Experts of a small language model.
Experts: 4 picks a token, a softmax router.
Below are experts of layer 2 (counted from 0) of a mixture-of-experts language model. Rows are named router (the router's row for the expert) and show model dimensions 96-127. Each number is 128 + 32 x the weight over its row's rms, rounded and kept within 0 to 255.
After each expert's rows: a language model's description of what the expert responds to; "raises" lists some tokens whose logits its average output raises strongly, later layers aside. This comes from a sample of Wikipedia text that the model never trained on.

# expert 22
router [ 98 173 132 187 184 146 108 138 164 152 126 167 193  95 156 130  51 104  77 100 115  99  79  86 117 118 122 137 155 164 121 146]
What it handles: Clause-linking function words
raises: " the", " a", " their"

# expert 0
router [ 84 141 156 131 163 152 118 139 148 125 127 169 219  85 174 136  86 112  66 115 129 152 114  83 105 101 138 116 187 153 127 156]
What it handles: Relational prepositions
raises: " the", " his", " a", " their", " its", " this"

# expert 31
router [169 119 172 120 136 151 139 117 175 136 138 141 109 152 116 146 118 130  38 116 107 125 136 150 117 124 125 129  79 172  72 125]
What it handles: Place-name endings
raises: ",", ".", " and", " &", "'s", "-S"

# expert 13
router [150 176 145 199 148 135 162 119 106 127  91 125 141 128 146 116  59  85  61 117 119 121 101 141 123 136 157 124 140 177  99 139]
What it handles: Paragraph and section breaks
raises: "===", "==", "In", "-", "The", "A"

# expert 44
router [137 132 131 153 159 152 116 117  92 159 136 135 168 138 142 147 157 133 103  94 115 119 121 137  91  73 172 105 105 139 173 167]
What it handles: Mixed name and date pieces
raises: "ably", " critics", "ights", " earlier"

# expert 6
router [130 136 134 183 178 151 129 113 106 164 154 137 175 141 107 107 114 141 141 144 159 196 117  73 104  76 162 138 114 182 151 158]
What it handles: Numbers and year prefixes
raises: "th", " years", ".", "-year", "mm", "°"

# expert 18
router [124 215 121 125 119 164 185  87 154 148 144 201 132 109 178 120 107 121  70  86  78 149 137 104 117  71 124  93  63 176 145 126]
What it handles: Mid-word letter pairs
raises: "ium", "ier", "ost", "ial"

# expert 42
router [ 93  79 143 143 172 155 103 140 102 138  88 127 130  85 208 164  92 125  97  86 142 146 116  93 112 144 123 127 134 158 101 135]
What it handles: Prepositions and field colons
raises: " the", " ", " a", " his"

# expert 28
router [167 187  90 146 146 121 105 123 139 139 108  90  90 124 121 113  75 111 129 124 106 118 126 157 128 165 209 131 142 175 167 167]
What it handles: Infobox field labels
raises: ":", ";", " |", " of", " (", " from"

# expert 40
router [ 91  87 120 131 174 155 165  99  74 177 131 132 163  96 169 156 126 125 109 121 104 139 101 110  91  99 184  99 135 154 100 169]
What it handles: Year prefixes, word endings
raises: "ational", "ments", "amed", "ography", "bu"

# expert 1
router [104  89 167 105 187 169 150 133 117 139 166 154 141 112 143 144 130  92 102  97 147  94 152 148 150 135 126 150 116 136  94 154]
What it handles: Sentence-ending periods
raises: " In", " The", " It", " However", " This", " After"

# expert 9
router [ 69 107 124 158 172 152 134 116 119 165 108 144 183  73 139 138 127  95 131 102 104 125  95 117  99  88 164  90 147 154 110 175]
What it handles: Kinship and role nouns
raises: "ama", "borough", "dale", "onna"

# expert 23
router [103 167 124 185 184 144 123 117 154 153 122 178 171  83 147 184 115 133 142 126  80 115 118 120 122 118 171  90  84 153 129 156]
What it handles: Verbs and suffixes
raises: " a", " the", " an", " their", " to", " his"

# expert 30
router [ 93 105 126 153 161 166 120 102 124 173 126 139 157 105 167 163 137 152 110 113 103 152 130 109  89  61 187  95 153 178 101 165]
What it handles: Years and time spans
raises: " ago", "ched", "imate"

# expert 41
router [122 116 134 183 177 145 139  92  90 186 152 153 155  95 150 156 144 117 110 103 106 146 112 138  70  80 184  98 146 169 158 171]
What it handles: Nouns and pronouns in prose
raises: "ious", "val", "ved"

# expert 4
router [ 81  93 121 172 180 155 120  96 112 160 118 138 168 148 173 130 131 145 117 113  94 128 113 113 100  91 163  97 112 175 117 171]
What it handles: Titles, notes, word pieces
raises: "ious", "ager", "ically", "ights"

# expert 20
router [160  98 132 166 172 155 103 126 123 167  46 158 146 130 149 161 109 131  97 127  96 190 114 115 112  64 169 112 127 154 171 164]
What it handles: Proper-name first words
raises: "away", "bury", "ston", "well"

# expert 15
router [ 72 125 118 164 154 149 162  95 137 192 124 122 169 122 160 154 100 182 124 106  98  81 115 155 105 107 166 102  95 173 104 165]
What it handles: Subject pronouns
raises: "ble", "ious", "ably", "ning", "ged"

# expert 11
router [120  87 154 176 181 161 123 102  87 167 112 144 161 107 176 169 143 131 115 105  98 128 113 121 104  75 170 107 157 148  98 155]
What it handles: Mixed fragments, negations
raises: "ational", "hood", "amin", "erve"

# expert 29
router [123  97 136 115 131 147 116 139 137 133 110 176 151  87 231 118 134 149 104 129 154 169 122 139 118 104 131 117 129 130  92 114]
What it handles: Clause-joining commas, and
raises: " the", " which", " a", " with", " and", " while"

# expert 17
router [110  88 129 169 187 168 127 125 109 173 130 138 169  92 160 128 139 134 118 118 108  99  97 117 104  83 165 101 132 163 125 162]
What it handles: Place and institution names
raises: "hood", "own", "als", "head", "er's", "day"

# expert 10
router [170 146  96 116 133 167  87 134 182 167  83 177 175 141 119 102 162 151 107 135  86 120 168 150 122  98 159 115 144 202 103 161]
What it handles: Proper-name head nouns
raises: " (", ",", "\n\n", ".", ";", "?"

# expert 5
router [ 69  40 145 160 171 156 152  96  59 175 173 137 158  95 151 147 145 152 113 111 105 125 100 123  86  82 161 107 122 158 111 172]
What it handles: Mid-word pieces, proper names
raises: "ished", "ston", "aged"

# expert 26
router [126 185  92 148 156 127  93 154 118 132 115 161 153 162 114 128 120 133 116 150  31 153 107  80 110  64 148 130 162 113 185 119]
What it handles: Sports and competition terms
raises: " and", " of", ",", " to", ".\n\n", "."

# expert 16
router [153 152  89 152 150 205 138 130 133 129 138 161 141  97 128  72 153 103  95 126  88 116 119 158 123  83 141 119 158 212 101  96]
What it handles: Noun suffixes, whole nouns
raises: ".", ",", " of", " (", " in", ";"

# expert 35
router [116 129 116 122 145 139 122  50 128 108 117 134 151 129 120 101 165 144 118 128 152 112 108 104 141 139 165 140 125 148 145 130]
What it handles: Final digits, initials
raises: ",", ".", ".\n\n", " and", " (", "/"